Experts of a small language model: vocabulary 16384, 397M tokens.
Below are experts of layer 2 (counted from 0) of a mixture-of-experts language model. Rows are named router (the router's row for the expert), down (a neuron's output weights, with its number) and show model dimensions 0-191. Each number is 500 + 40 x the weight over its row's rms, rounded and kept within 0 to 999. Numbers have three digits each.
After each expert's rows: "raises" lists some tokens whose logits its average output raises strongly, later layers aside. This comes from a sample of Wikipedia text that the model never trained on.

# expert 0
router:440481504470530531511477527474535589505512533502516466508525598539476502540464530500472500476574551515529504498575427499459500543507524507444500482513484493436508430506501484489525528527535542534581445521498489502597444488534476589486491535513448542486497459496491494552529511520511505530511433565504491538447467520479456492574521485494483534464538461571409468461550500474505571454455490440550587478460547512506504499520550571443492542456561498475591490502474455559513468444605483412470483551443523454501540520449396477495501497515518520428503553474566532523499490498452544517
down0:473518547520503444513470509532533516490547543521465505577523447443529557511513536495558516529476483577467474398515495499434487555396477577504497498476482462503451487499512456494477483572506579550507476437399553506459528508548487470570377457451545527485530475490470411535507492421507507527428509533540481478477526480549528475560481411477484491564556485535524519463595490454471511510458474515496508467473483449506516525537489492531478426538423501474468475490425468531491518528524483512530502521497575474548495503538469457486588528402504493524447573524508472487489510512529469469
down1:439539504505443559478515541528457412600453461537501496459506450534484471480505465457560531505477439495498561454419513446480597424474511452520475509486477510548477504528471481457504455471540468471469510473449539492498510573501483450490516478545534441541518476504514450471516490462488515480440526509506426505501581446526524549458507504495371524490555447498530553468523485535522540555500498475412540474499518512513483505537472481576471528503532430557507479488491390529561551505440504505488507478521466539520530542453471445505553463485586501516548464416515490496488484522484627531
down2:426594552506508459457513479548528497444535553526474510519525504464545462477485494462432448449466599468498495605468472554515491477499610524520485490423496551511550463450469545515453528472539468487500512498465496470458464464474495470446567490539552527588491488485505606545565501486512482520529496514535485488531374514522464537467496496526491519530448496510506492451446456511444549546549537482494552544505491490480479457486485483439504531489550431440499566541468489453503493439501502452503527580548499421478521550544541526429438533553458456568546528519542479491487525513463456502
raises: " also", " however", " and"

# expert 12
router:557473537486518503543500560452517473540450530484490470461549550484504496511550516490489501502526540478504528509524394510579541541466536449445468531571519564571479489524520526492530457518449461533603425484496528526503536473530495560440498521442575516429451481495528426516483440401510524471550442530550481475523509525548469529511523488508514472475428532502548502495552513469508410495448492494544573413539528511503583465543480521498586466443600500501507404522499490539525516529481504461460518472561564457536524429543477484548478494512541491471520444468475544536543459479489530466
down3:555585495485506464501424462479549519492525551507494507502444540539528498488516506366515512512492450434485499488470436500499505473499516479520523496474493462460474495482407476460459490517489483502462445394527505557526403563466473404505507462531527536494563471531555479486496439556527478534447540463495520470551512599503547401466484530556529527529456508493453502502453454475497500518470464477518527477542556464541494492512488513502543534532569462555510472516427516469497519451417497572437535450586468493420521544505530524449504502581547487444479525493531505487577508550544542536
down4:488557591573509520497539535478505548508451541501517462524503509484477442475523446467538494514534505532503437557510492541474603450536501494599481549612513506454448555491491514498516488457463536597488496449580495528527489492443597546462488533557606427485503516468558529477538502586468546492535436506497537515495470528471538511522525534464404477557498488465489543441512531504522458499481513453471497528485515557429493563507482520397450524441506489425559493495462533487468530493424549525510563463488496431539528458484497456528492516465525536512444470520472488540526502488503518474
down5:467490485551530514515559453504509477502552540485512461512533545566562463498485547446523488460516420468491531431493500493428574489463526479495446522490579496540474489515548538491520547452431486534503486456530468486521534494501522483547509435575507555458459472457447420475502487485517435413488559532486455529462533535521491444508461514481493489480524531545518556509562516533537508474499499480481576461431478475549517485445507462457515453488527418468469474573645484505558478554474561491592515470517501524503441497409514469496432456573519560519480470540498478534587523499511482421
raises: " that", "-", "|", ".", ",", " the"

# expert 16
router:499438384562410514488559517462516513524512483432399485510506530488499508567555473468476582491540527547522571447509451669510464478505409586459510565497495500442505553533463443501566493550522469559498491466524463511498498531479499454517502499467504421489547521509535487476507420596498506538477496547518481462485507511523491478488511501492507493454473505466436565446490467556449495484499492476492486485502484546536504512534560509523522469500484502540446468512493534493554427583555528531490441507489569487507455520448512477512503507471482488491483461429530518507519411589474474492
down3:543520486500471495522492538449484482481481513467452479484541501527541523565507471432564532505496525466564490448510455507494477511528510499428520466501530536563563512494509465506483539486496517518534602535504551532455546434592565492506531547379456437564493468563521550471568529437427437490411497506457507521526556439527523521535505504549494456505514465496495476461468542505399513457510520443482529378567507470431484511486482454513489567470452473445552504558523459415480460487456453505479542523495480472490494505470417532513428434547511528513456495530515510490529444480505461461
down4:515535512475470551475523537464479556466548515459452509431449562433521552559518489509505490538488477437528444526470533583569534510545576513485484425520546510515464510479458564531515485489530502549517502538527565527468492578522456505505557541454478484524477469593536526414490495491430550492443546505502486528496464481537524467447507522500492494493457545472497560435578524577523450465420508404512470561507443481438486487491510502476448530479507509436463473480600546506557552509398449549462502468466518479470437498500496546432539518511540534573475506478467478555529458461526536523
down5:461433514494476540480439459470514452540470541575498495521536446543540496558520486425524445486457528522490528524457565467475526479524475507447498457497519445472564469543531486527432500474454515496481514570560491557423475511552516501513502471453500416515539434484507451558512474539490491544472496565534489530511547496437541540418531461538459527457567499565458412487479487479479474520534630511566463487569478524450475444515483536572499468427457476503434514460555434545479476460521501544559487505509509456552472528478572509539523446495586471499477541532575510514533478463499453473
raises: ",", " (", " were", " with", " and", "."

# expert 3
router:534521463493513490502490509463512468553454430551418509581485520510476540477476559510533557563529467437512501550493451582438550530471446552502531459486548501525446480521534445577524532508512463567498552484431553477431450486483500529495437549501498453467476487463420524524557501492468502443481456487510543561536488515605574433469464494506580423424534545436484461532454507455506525492544455450481514427454483546513478526527489495443484486512491503533493487518448511555462560409511450503508544566567536501498561531452486468508482516521575499459486476516514534506424495495509442538
down3:452514526546478528481512488495501487516544556598547496503504495451476449524416534490513545497534523483519445465568524487583534474548502541456461522500438516469460474480459511501601490509577533498556510564592586470500480540546447482587510455484537496509470521483504546500587488474497486459513531391504504436493495521470539452482520558523478509494499415485549413501540502431580493482433490497504550530536533471534587472503489482506567472524486480574493498578480510464468518526453557537472453497388532484435512452590508501496501488473523531549551505540495481457494464534481498503
down4:455549531516517424551511451518479470510416546454486468485527431495543524507556481466461497497565493499501526532526536449547526528514532480454550416468470490494515531494522461380399513505530550555444511542516492488446567486515507506466465459575512434505507445495516475549490518532422561497507462520560457470564490481499478480441504499470506539482493432516485518534491489448522456486444405475495459458510400490476440554649469488472481471492470537484436489548511514488496512527530487492535455415518505488565457481514424519523498552534499447551448516522519442488470432467499501455
down5:508528505436515467503501441496484444506557517554502506522495539514489496433526484497441561465513524456584431500503464562601459530503522453533453481485487537561487463387491530495539468521528607541448493561496458445540533502514527513481543499575467528534539485437479548459510453492535475483457534547454494486483501580507521562504425486500527456501453496538555524503571547565470520579477482434505470489492489439448465496485442499447520559537425552477443467529475505531514505517500565535458506512508549570565497503500485524497503520465496526594520471590550487529526539461558494591
raises: "s", "'s", ",", "–", ".", " ("

# expert 23
router:563514532540503556549471452506525453561479481524469534540536452521529464494420468490455532531538515491550508495486501468461455546495500551523414555527465446423515517509508433457549437496528489509472487538418446549459437511528423484524469537493501453518482479472546492515586483468540530504512424491456468458439498492547516529521472483504469493388631453502434453507448500444515517446547468492538600479531415557468498474495516425476471512465438487544503521512544448560507499482500497550505475514434520491473548521510488467580508480573565449416536524475507538508492502481490520518
down0:515456522526429512545470571440514511443483481500534477496539474423599472507515523506525488443461498487433558531464498510587556477505539511528515476450446480585468473467459531445467458467506437493471526511454588513520518489441480509452512519476522472546555539472539428454477459501480527456429456536489518503453535568483511558486411504493559483466463542476481512491564485484516508493533443456487421481433547476503495427584503526498509522489533463518517507468569547467484462582573500474563461469428554506479501508511448469539478527379547517522513521423461483515477521453449507455
down1:499440459466500527550482573487512514516486482545517550582495509461480482551464545473547503497509537549502555490435526574474542505470467575465472551492495503495568522470553539462591454438527435493482481549521532547510520516492561423468449538447452445474430488428400516550386533491532447448464551521518430488494533475491489496511478498529501493514504504452473543542451577534448451481528492407509517602511484586534483443490490474424501462487480556513527494459538539504455443473522512470506510506472443507555432436513511474500517500525571488524523563486450526453498549505507490473
down2:522474461490561535505532525546513565488517539518533531511538532529536489484460468451482554495567563500486502462511516515508487465673520528562531513538462552416488467488474542491527466545536579478483517525552484531485549521514464522530510549530522487531507530499462473454499492555473514554462477539465542537485517458486538559473583435434492529497516558518482403477508435512566475486451486567488576619486496499493478552446505497453456468511602573494526471511527519484536503507475472538502483455505570474584515504545480429510529551507492471497489445504461524425451494412462526516
raises: "/", " the", " (", " a", "-", ","

# expert 8
router:540529470524525547479499464520593511517529496508487463566550483537456503506508494465507514504526577498448489468469496483558578521496499473521500485508475480543566429512495439541515489561531501500493426513485568561547452518556529500472430504503529448538471538492492482531513500510541512513493476526484536546489545418510429580578579547513443457469452465508489465501575511503463532513520511506489537507513492486528523441463431480582536455545611512452551581542468506486591541427456531452501497517519486481581495486605554485439533419491487496483565574506500543520558451532556518507
down0:483465532462512539460506535498446523456562530457485505518507479468524521398538518494488567496525534523491518549441519482500475480502470485545489469614435480468462483439495532502466473460446479427509516482575495414607483456483524484453512523523554409565552496493518569456489477453470447455463516463589501536466442535528393421472439494493578508533504481532449554465545519491473512505510483443453501468447462578429469463476532501454513526420430461488501467509502499451509447506453504500502402516498513525492436499492527546506501551484447534557457488524482435504484478525487506546
down1:482509489537502529443457530519505518477452500536485533511463532465554481483502541453532537449528516518552532541492477492512546516532470463496502546456479583474552569461502457615497497539458454511498430494512451465472502522433563363535496470493472443434513487508537597441504486524465538463479455513461557527438460503462546454409532445524518457543429369523522509551513518478527434534507493485508466499540435541453512477490508523467564458481523500486434497470531490427508432528456474485522486484480491546536478471514456424489533505487533485514527484576507521572530476453557491586
down2:533430505502505523504507495583488469520505495512476493548474514530442450510368539552476516500521489516535525486540503530497495499502572485464523472417492446554437488600596416480551497510489488487469498551480501533526482518460485497482528548474464494490517443502533481525586511428527489514525515401582463501461465508550552508516506490516496546478483455542531506552495503423484459460479492425526546431509509590457495498532540479490546513496512583516439477489409496550480448534570460499414538552579529467465520496415514448549449462490473432482541473496471525514443476522482473449
raises: "est", "ent", "us", "ist", ".", "ens"

# expert 11
router:558470495533495519521447463512500471546470464512514520504561512481513471493452466513472511494546509478476553461523388517473538478492453497398476536558516594508515518535498518528518463547510448505501429506512473491448511469539465507481512479452520508515577464485514459613504528484521476470587513506504504536490497498474553504468525540426581524398485486473499436443583504472500499484550444476516491479499586549518601472468530516563560501512565516517546528536504493555519489504515547524542517526487499515437419385460481431509538474542504550436551481542460402543469465444465480471
down3:533505525541476479494463533419528503442446483458527485475476500446478487425467522434452485537451556507587562480455446507539523612487548555467544545440489494496455446490538478551530501504468552522496450520383413476455532492505505524450551502551444522476517513471484479499495500521485539482526561448495527513508497563477473519441472544514550426498528506521488502440494597404501502537501538552517458441544475501503500554495567493472477462524521486529545482491404499488412537494434421518530483474537461518483468522467568561533512467483502463478510488550464526543441555522585512461
down4:475444504565521464507472447483439532427531530515470467403473520470416563483523555461567472467480506453473457554481463449478414495497494506551513498541443511500466511541580494541510517576487560515505471531532474519492495504478470532460628422576403546468498555481570463487504433500491521472527498468436516452489490511467530531485433528506584520526482509486522564490451491493524481469528472490443495424474515499538504564498507533499487530450462480493512508429467454425548519453454429539512514471460539543424513464517484500425474488521447510433523498500543422520533553460496471533
down5:499465425508493582595482467503421488560473464556499540482539522498426418515491505531528492440490478516461480478459521476438481481466498589555458492511533516425527433542524521501504494492480463539472529508514553535514528498507543475491485521462514539545514413491524510516493591491567492406476478497414529487448521532450524531537522533567488496533530511482412457559533523485514522465517472476473575506486516462500477537505538472423562547524540508504553438485534492497426441514478452486457498554605540529484478439454502445450490485484490603475500429447505437510479422516533513537
raises: "-", "|", "==", ".", "===", "In"

# expert 9
router:444440453457529502486504553508391449491533491547479468521455539525539521517505496488570513511533478536461472454576424496493467475439555473474544498542512458458545527531445402516539446493576454574507520469430522508536468521459519468481471544455513533422514472466529500500502557514545490478477496524564547541494512470585615441496557527569433497448516463524494504499511565569483512500504521532508561509551476603569489475550527497507548484563488548510516553495420477475545459541491503570475495520562505463463520572511540522453573469479519541462505543481480548478493498533462502483
down0:533451521511420465463543521517415529463468449484430504467431411451485541516536496410472488529542493481471494481489542509529424491432441481522493440505520486479510506524407494502464503561528465509426496503462555537592492514465486488495442409505507416408511469499493528426516507488522516484548482522544518585429537518500512517551507532549489482512525512520533477520560553533470473494540498415497480432523494561569543479481477452581517452472568460521529511523547519484516494455470522473501437500478424442532456495482485447460441506440495496519539493554543418526437463534509547488
down1:457468487531554527624490461484520558498483508497512514534503545528476503526468534523549553546522485473522541528547450456501536538497427556447498461515536494539533484509545479464519493490546462548468519433444519594529506462469483463534468487473433434510404469497529563507541528477549453480448472506491502526497507446572516519531546508580459524467501479419455487501466577459509477498536504508601552539504517453514491522468542530512489529490546560562523568521564484448567418474535512478466558505543500471514492479410448554517529427550512480397556546468501510514529481503461514419
down2:542467538445484499496539461454422534511531475465513571529424580543519508501540550401419502519499582461520516495511459466498492427487454444483502442509508467505486403495459481504515472489432512527530452480512500496476522473565541534487515484480464469486532530443460506462508506534459484563519522507502547561488565474473572486496421463571496538429445542446474481463546548485491521513462477492501473473423535527539521438482551375573519510498464527476566405434545536485542560467512470446495553435467478496510499548513546522456526492467513494464475515545546521496571550514496506432
raises: ".", " (", ",", " R", "\n"

# expert 14
router:540509504546570517470534575465503440534456458513460463537407600602441488524496580566495461578541460477443475516558505562554479494439463493505534483524476492563507528482500479542486537481531515482517485511448538517490403444478439503546467507507476492439479571469490539463498538431540497501481517499502532526516502511546564530525486466480432494520516564491455440520443481461564479533485499503527582501484428513506536454527464488512527567505477482474527459529426447479578545513547566396545509557487500489490462477504534570453520467557517464426542483513478510445494445509468509473
down3:498511479527576484447477596561492480484475493526584423469538560431452521498492532497544451545521576565508567483523534432496569472496482505563436529502422444479471479443472523586505471474515592486557522462485472464564469512496473442543525525465516481499505522495541521544505541486492438470478479454518499534513495507531537496517572480510512482488439435539460462491550396552431520454478451536499542474548502454475528514499510573584511557564476495524529457518456512469508491543508495512496483437486561587440504525594493528504545549539460561521554522496525523460469543524518514541
down4:474537537444485563468437419456491512474527568535482567511522529479537456478461498525519526477473586448546492441454523490396516442530459539506464491468533521455548510443452531472598475479525463471525521511548488496569490511518505549489467514471491505514484546507453485470505480509453537529504483452500610475463488528506482577533449503478460518551477543424517565548472547496473527478504562585465564441564501492512517524461512502524480477492376463489459485480460564504557486546497468447555441515487495524576513436456497491543521470561540556449516562557474563454494469469500487434
down5:463550457518482420440481498547456523520447524496494549557429540532494534526580541524492460454570511425448552564454538490512445407485495502594439578457453497424616548439492487408536516499468513484509552504499485464522481531516523417491500469507562517577497501573458494502500507506475545467514490408497482528511485527519535511482530524481484542582527506473505493451493431492453532571499491478523521504523487467470462510445487462504418500530500502510481588453507494475485531482497479478485496514541466501485443574539530484543448541473489522455539503542524457519573550430485559552
raises: "-", " that", " to", "\n", "'s", " and"

# expert 19
router:503448421489492580523525532481525568441465577519496527498455527529442531510446487556507578465536461565562500462545463454413514547536515484499447495525503527453572526546513560606526433476511469545471497559419505506500536553507507534459515550543487494443479458515466473535536515506531550474532526566416518450505488488460426481527547479497478522490569471515513579585487512449546503466541468505532517481419444505444507518495559597502432511471485534573568484503477445505478481519555490501499488517445530505466557492505481462463530445428514469544496555487562500456504519516508500455
down3:510506517498398519463521549431570482477399510554465461508484512479476566536502503509461491508475503473482552487499594543533466512495434553531467509613480545498503503480498503523475494467507501472475455505512503475591476517506542491456486557447471481467573471472561478443423533599459501532525492469496503548542511506451515509546565510463470418519524578490502512489530488506466527510534458442542586560487516539539561504483517577564552510422598444483536496517577524498502507435515517500509509514484460490384447516494530442524470470429493470491478516469475409488479474468483495465
down4:508443456427480568553569574540441523517492459558479508482494491469507570553539458493516497538529543539449481493471482550522465523463515451514526488529568537561487487576527502468460501467439431429516520440493520542495485571444517500464519465426542509499442478501509530518542464502559451440410546522468513447484514504416514494463509546458452513435505512517504488574465502488485410464494467513465541555588530479487548550431498505544453463466460498489464553539492478505494545509532506517500399525498513485564561530471444540475441567592479523571565501545500464531536464482524516516
down5:520497508553557452498489493528552485515534512480488507508497467443548533482494466563480557461473585548498564533524459469539484502573481497478464486530508432504516457478481549510435474401499477575525621441524550503546560485482428517542490502548494507526534495536482488474463543509449512468548396527415507407498436558452466542430429453447511500487503436459459471507480439557522495508482525551476462550470468482476512514441513548413474497510448501548495547502540459491485419459549501417482513512494525531472445482473525483480514536496448527491498494445476456436490454410503557490
raises: " the", " a", " this"

# expert 17
router:487479462494523466566550521517513434534494520432536496557556491530540509556516598525559563508536590545488470482529499564529525558506519548478473549521524529501523480533508449467534543472501428484441588537514496502551478487474502553428508503491461432497499575453457528474502505544549493543488483483515468531442494500507567498497428457520563525425479471522505562531474525506451509511422453440499454524549476597461527431556422490569546483521452540491508481507504453533484476548484524552438404517552430499480410494469485495471531502488465503494490458513403517478521477500467418476
down3:598447475599554553460485432505481522543550529531463412473514435594450421538479428461508519486509451423555511503621494570435506500570524529517513486549468520482491502514495459478506470510472546484548483517449547556512492556480457510452512418467448535508534486564484567617547463480452515480502505521498483432519500452487533516475496556486537490478492454534517503529512550545579505500490564458482466474503505520501477539536502473476427533496508478498468482418475535592447506481510459436444530501516481487514490529447525510494561519498498499518475442493461533506502461465486586503
down4:601520504528526545483532542554595513488462440471519468522450481505495473507449499500542508460481537503480473430562541528566550512521545487513447494621519479510425487431504484475532477498497459497441460511437519538438540538498454485462528477559578489459547507514459493503526514487445549557609475523520470491428500510515462562515511459493493538438545502482511477482445466541496484511458507503499524547467465587521476462538486526566570587528517537464499559589560493473453428442575523484499473462492570507539454507519479517508562470492496512538488535513543463457550450458451435532
down5:523490494489511510506551482457463469496474426530526469483451516580479579579498542530464502509507516498526524540461477467562506560467508504458450560545562553533432515555476497551472529508501470476491443455443484488529507540490472479537469436512490445550498482426460481543523611528533519472504505484562503512498480479538494571491524523548434507554557435546514432471573428510562444478531424493446384493513464519547524511526500457472504420451558490469511506578496434494540507536548492459507510558422577553462494474544417488485491498481504467501547506453441508465533442464467520533
raises: "'s", ",", " and", " of", " (", "-"

# expert 18
router:511455482534443547499488470490521499549489449523450464508467506570449507556447472469469481497513499534476610502502511588464494502451481525467477541526557507491565418484538532523453469467581486483477520476523504606493539478546473507561409492422509575483559549495421520496509476553463457546565461495542461547530520507467465496492505439565505512540513512505494509505527564578476442492451504506609471482537567533519498410464414512558541465505523545539501488511481504491498476502526473545535421514483516479551454539464541474499495486528601451533482484547526533489488458559538459433
down0:496448524569437514565464475411437541477494490424535459445473505534478448512446445488486526541462420540491512465536513547459511460504544500523571482515534543451541485490516532529470530496478492511528465477549525524535529547445427517504539457498538584465536491509565461492519494598474512437559437444448473460459541537483467525452453526580527446533542601418479483478497510478479483521484501531510524499526502512541568475491479570501528465488451495460451462468572538487512424420497487482496473497474529442468469433456514405583507496510485497477499486530485502498525537476535596425
down1:499532560454549474606477472544518501457506509522545486472507560505593537472407517537461475479567453481523507428494469530443553508498468487548457515401551556569527432531579511565477546578453531516466464511560472520522475520519507490442475518439516556485462510472507489518586598541468509502442483514509544510524530525483551508577527525538521512500512476490467534468471486493583510434520545550520539549478499509468550500516471575452486435583470490531499532506485498535508551506560512500472492539467494588475534528542463540458484429553426495521527531562523515495524475546518525440
down2:531482507485546473549520494519554473492506578545553451515540528470491516439459561491432434545520555471438470480524522512499446483490468525447442494505572516507615425546547524496502551457444582452517507509471550504472536460531508493508492505438449517437566504550424503484489540494538542449521510496512552536451572506448545536467478505514503552546537454476501471435576451461568517492542520509523509457514498523446467530495392546514483466476558512448442503536492455548427479511508521453440549465484508556497512501518456456447445423521513425478530517462444412509513479471464507544
raises: "y", ",", " and", "-", "ies", "/"

# expert 1
router:535457463533565552549565476527403554463436404517452511445527530463467480506484443475517531528499493476552544519550477558570541557448488528456526497547495538490488521490554490420506511517476504563547510481500586544456509534551515477547468426491503513509485485474393492496557555490509438485517528535500420458429554462485461499545512500540483532454464447447514501552509506462505489505512469514537510485479499503469536484486539489518540418503519543532560438511507453467498458493471557449496493591502557431585477463522536504464467540552500497495538499395542539523608495550471490518
down0:536507512445472524495441491617539550431448419506446510480501472461498466473581558464556496530490477504480500531507437468500564542543504511580437541490575417535464448509526500493474535567532515537561478495472502504472558527448508471529492499430526532526562417502468459467509517482547508497529553524474542570527570480516441453537545471489458529510539504492531459491481507604533562500485503591569554509520522560486444569510510463446483469488505561486495481460431467488487481439532497417551564494553512511553510521502538553475472504536565461439508482439515483517509512440481527508
down1:489481551522451566456412449418551622428500460485497458516464541535525526506614573554476508463510501469420501526569496457539512475531472536500546445532496478481481452522532492559505509490517534457543540532507471501559527514528504497572489470533433519532500498551497460538518479376510566529506505516502567524552473477468544486500550493539531516439540491450475540513474539500515560471420497520548536482561480485567506477441472484538493511534495496488540472440501514546550498541482481566454467469494481441450576576484442578530536527546506514515560582483547514502512524508496546496
down2:502511530502501416521438400456456494515464483498487468513510449541484589440520563523490473471531579556475512496529546577504494481542534526483511451507524568496481516495501479520538480519341417495501503466465516532502407449480517478501467504507523431460467540477441531525542524424510428438491526506515519505602491489462579491511486482459547494495521531557435508549474526458497528429479518404583405495539437449464538467482489546535564446503484558535522548507501465542510464529430544512509491512454531481468474489510494504457579544475476505504527509506528484525490483519544518449
raises: "-", ",", ".", " a"

# expert 21
router:543530458480440474496522480490534462601479493516542508425470516490477518572496533525472509536599553585477521475503523503480573472478511418475465419527566551584514415534560485462502513527547480394448482487544596458472533519442425490600427558434487491464536503509429534480475529537529466522469478496539532492450558464475478560498513481543476528487590506499488496485497500438480517513473465521489508470542552526569490481478444506553572503488556530480511464498482455477516481516512470527519467499393476491490470532495499504565499503549557491479551476474493498528493509493404500462
down0:535531519460444456478456489558495436585471528474439511514474467531489558477582511522495506496534406572473483505414527521463580464514518482569516437460500560509575524435469531504574508535527485498527515457609525392492497482541518487485478467447514460566479533480502522517471530558446447505454542453510527476548564469529445473486478483461520555548564545483536535502475459504518507528566531610455570481442494509461420501515473502486541510458539490487540526507563490531524501524491451447504494436424493540529495502476516492462503577459500532540498513537571465518493497520579534496
down1:489456488506535458469520504515494461397435504568510491538500557502414489464477409558477477468439559492515513492491522453455533554497501473493379511424430508537491453451521480513528483603461489543510507549470464538423526494485473562523492554497480516441564474481553525490454578514502442492487540485504504498511503593508461529491459556478514458466489508509453559525460534521501522594531491498463504545481546581495406492523525492473461520561466517531511560440557489448406553471483455451473564556459508466504513512456475455450501567511516531472527482475515468438476490469447495472
down2:529476529442503488482507527484520548510517480463541416446564524533411459431516521525487516478426541451465531503565510518567533454544491547479533544569479514523506572487424527441493465464525509543571494501502516564520509541465501507492484505502578603508516461486586524497499540449483540532483453573513388477504457548493520518441534498499518493457405407541497455442477490504509464498527455386498529460501478549450454532493456560555555514564511467531579476502498523530487497547526506479451496498518593479491506524515500494431482504511521487455508497446530546466435489529516582507
raises: " and", ",", "-", " of", " (", " in"

# expert 22
router:475498452436454462499449498465439487552449430445483474477494523603504441573468587520487490522510524505434438462483477545468503501394492475530449475515547524531475470490472479454487543543438478509451512534388524491517505570450479504528487461457538502499481470524493558518487499462517460525522417539509571461416544471517477492526492413484522498510529506514483484500419547440482549528486507504495454459555574464532511432444477477566499534497539510465494485494436452424518521531535510437511509517482455468464505478533531510531511496478545451395491503447552470465477429498402439488
down0:535514413453467446576506461495492528542503546507438530409503475595509415525472452483546502488519540516508489492481448524595548481523464521438455579515583573498509459533497554548440495488558481488474622564554520511533564498525490503493492516514445431512518488466528550503532494518514491552437511542490616464496515512552452534566491500476483529515474531481512536536510509552494489516541539468391508478576506388476501516539470515536555500508512484520538476520514539513505459490465424463542459429431493479533573519512514502448540499527505500537502493471543469520517497501430502506
down1:529528484469474472457491441510475544593474437501462478452493499469549503501567505456509492411527539559503531517456473438508483515420504423527550512519509530505565498501462462555473567477458450485436540513550522474564486568595484491458510499510595428521536486495517517400475585534511482480509494444472525420450565483456487473537449477488516482526500525554461493501517419517482479568480548526480529545453536510498469540485506517483508479506455519581480469489505466459481387514448517534546518452519486557481478553561406502534551535421482525513498483514517475404473557504495503495
down2:562471546608521459546513509534528451500452509482489477505579517522595532542554573552509522544430534480499504508487456473541441522572570531511484474522500450508480468446455542487585505390459520577446531515491517431549561554469495522520454485499593548470499509489529512487514548445502458564519448505599483514523533548521496546480429570440540489469413469501481476486515535478501494470542483488508542475480487473449518547573487511456430522537540507464504530535494475482439446476556467456511581460498590453516478500524531517557455522532445517517462463489506508468483490499480481522
raises: "\n", " in", "'s", ",", " of", " and"

# expert 2
router:439482482425466506561466530529485472523573461494501556520485514512508425566430508513474473526444491484471415474572508514603465558484462524441490523431529453425538491541512488559516483540545495506440497475496463555529494470533466540464478534480548490483542525479514537483514593475503481550488513570569526439532509497584438495503485432564440472490516527443485486500470553460495465506553475507574503509461537572552505481450465526533513451548533524572508497564466567513474466497506505463513416513584441463552492493520461424478518495493509482521478476473568547521589515544482498426
down0:512519576491538490457538477471505445442519530521513512464513568516547508514531524471437480443468477444551505569510465492515534495579557484522491431456474462490463465516427458495450463481525484585493503482510528545530555482496523546485510468470491542458472502524465510501538529516451484500536480523524517474614533530586557529450560535517531466552443573535511499448447490521415462462560507584517461453495515548487453516471511488472419531473513505545444509549460547510560497460488549531467418489535549427558507540467524497508493559536497492506458567512502508457603598468570495568
down1:459490487532435434441479478547458490444464468504502455504502464518497472476488507508510460519485498488535427492577558568554542496542483515485465506518519432566488483573412479493494464598464467544497552495503494510499509520494554480412528422513460463496522457496511508532505484484532523556471464441450503459497432481500531473474527516512504420504552437485501470520494433482506561510482430461602524501478467481506421480436503500433470589586542445475434495387542472553492520494502489490561491567473516531548469476457506446544526478528491519530521463450516547508524595416517528447
down2:502566562460495553432431537480499451482542469498534523559462541521500641478461543452488489476498512501496515513439544569463532498515506538569476415455488434538543425436518512549467531480470511532485455503561454485496436504528541500492452582547450497492474459552526517518476505500498511394456561527515557510537466539553519481487442458472515503484513550517553480475502503546492514478439502536489409536500488489538552551497490503519515413469420542516440507506524504523481528576474444500508573527491459536580530560520506474459445560503510481503432449528554456461458518475520489566
raises: ",", ".", " in", "ies", " and", ";"

# expert 5
router:459507484537417547502506513483485538515547510553422503561471469508425460523530472554587531633518495523499602477486445516478543597539485524512513529541542453525531434505540473494518542548537439460497458475466470508543540523483503426482411561485462429544484577515505518517530487519529524477528492513555541488445506488532513497605495578489499458501521511521500419521517522479514497520516531482502520533537529521536528459519502515503485446465581513520525564539489448499544509397519520453565447534495461544456475484523589538518489483444504560486556584481550513514546531498490539483
down3:537469515455498482474481454564481561549511490469486562505541470551486457476495501488582467462526486503468440483482536465470533429481479488549492495527482473518569508486430484452508567483447464524510500501537517493467446468560539488372527549546523425564522494499482521497524473551450473489495567493489542475505535441567523565544512481569430566553483534484494424501530451534581472538469468459540430491509524462459558463460543532461497476508606531521469521511492480484479539487484471523618531516548500542386472504468532529513440533469506517497432510479398449460512462512536502485
down4:412497491527531504494511500535539452552628468461525526484463438479498515461574484554435500446474506517487502498429562492496488449441553475544577468461530545562514529473542488454599494473545513533484475495576510576502407469501520469553521573452524470501489510452465505507505493458418461517499522452548491568527450524542532506503599513492521528463492557514519548490467484516455466487514504497444507511446540549529521492535471464527492500446531527495587521541495448473514471560464499582498572581440523462560527508484537497563507513534438485568560524517547502548510514523427496510
down5:446494582505488514459490557509548474401463507532472511447528456515494484540533496482488457447550507506510474525434518502513476473426544465484488423498505468516508570509549543444495477508513530493553459521455523494506583411517542542503514509547535430528498509489527534521548462518510495502486554518475501506472486526396513495470525470475448466533546598515441596592571496522593576399497442549511563488508439527481495499471519424485573477526503509455518472552514489526456569492551437469474520477506546448554478477504472467552521423523435513508464447450449533464471505526515529474
raises: ",", "-", "'s", " and", " &"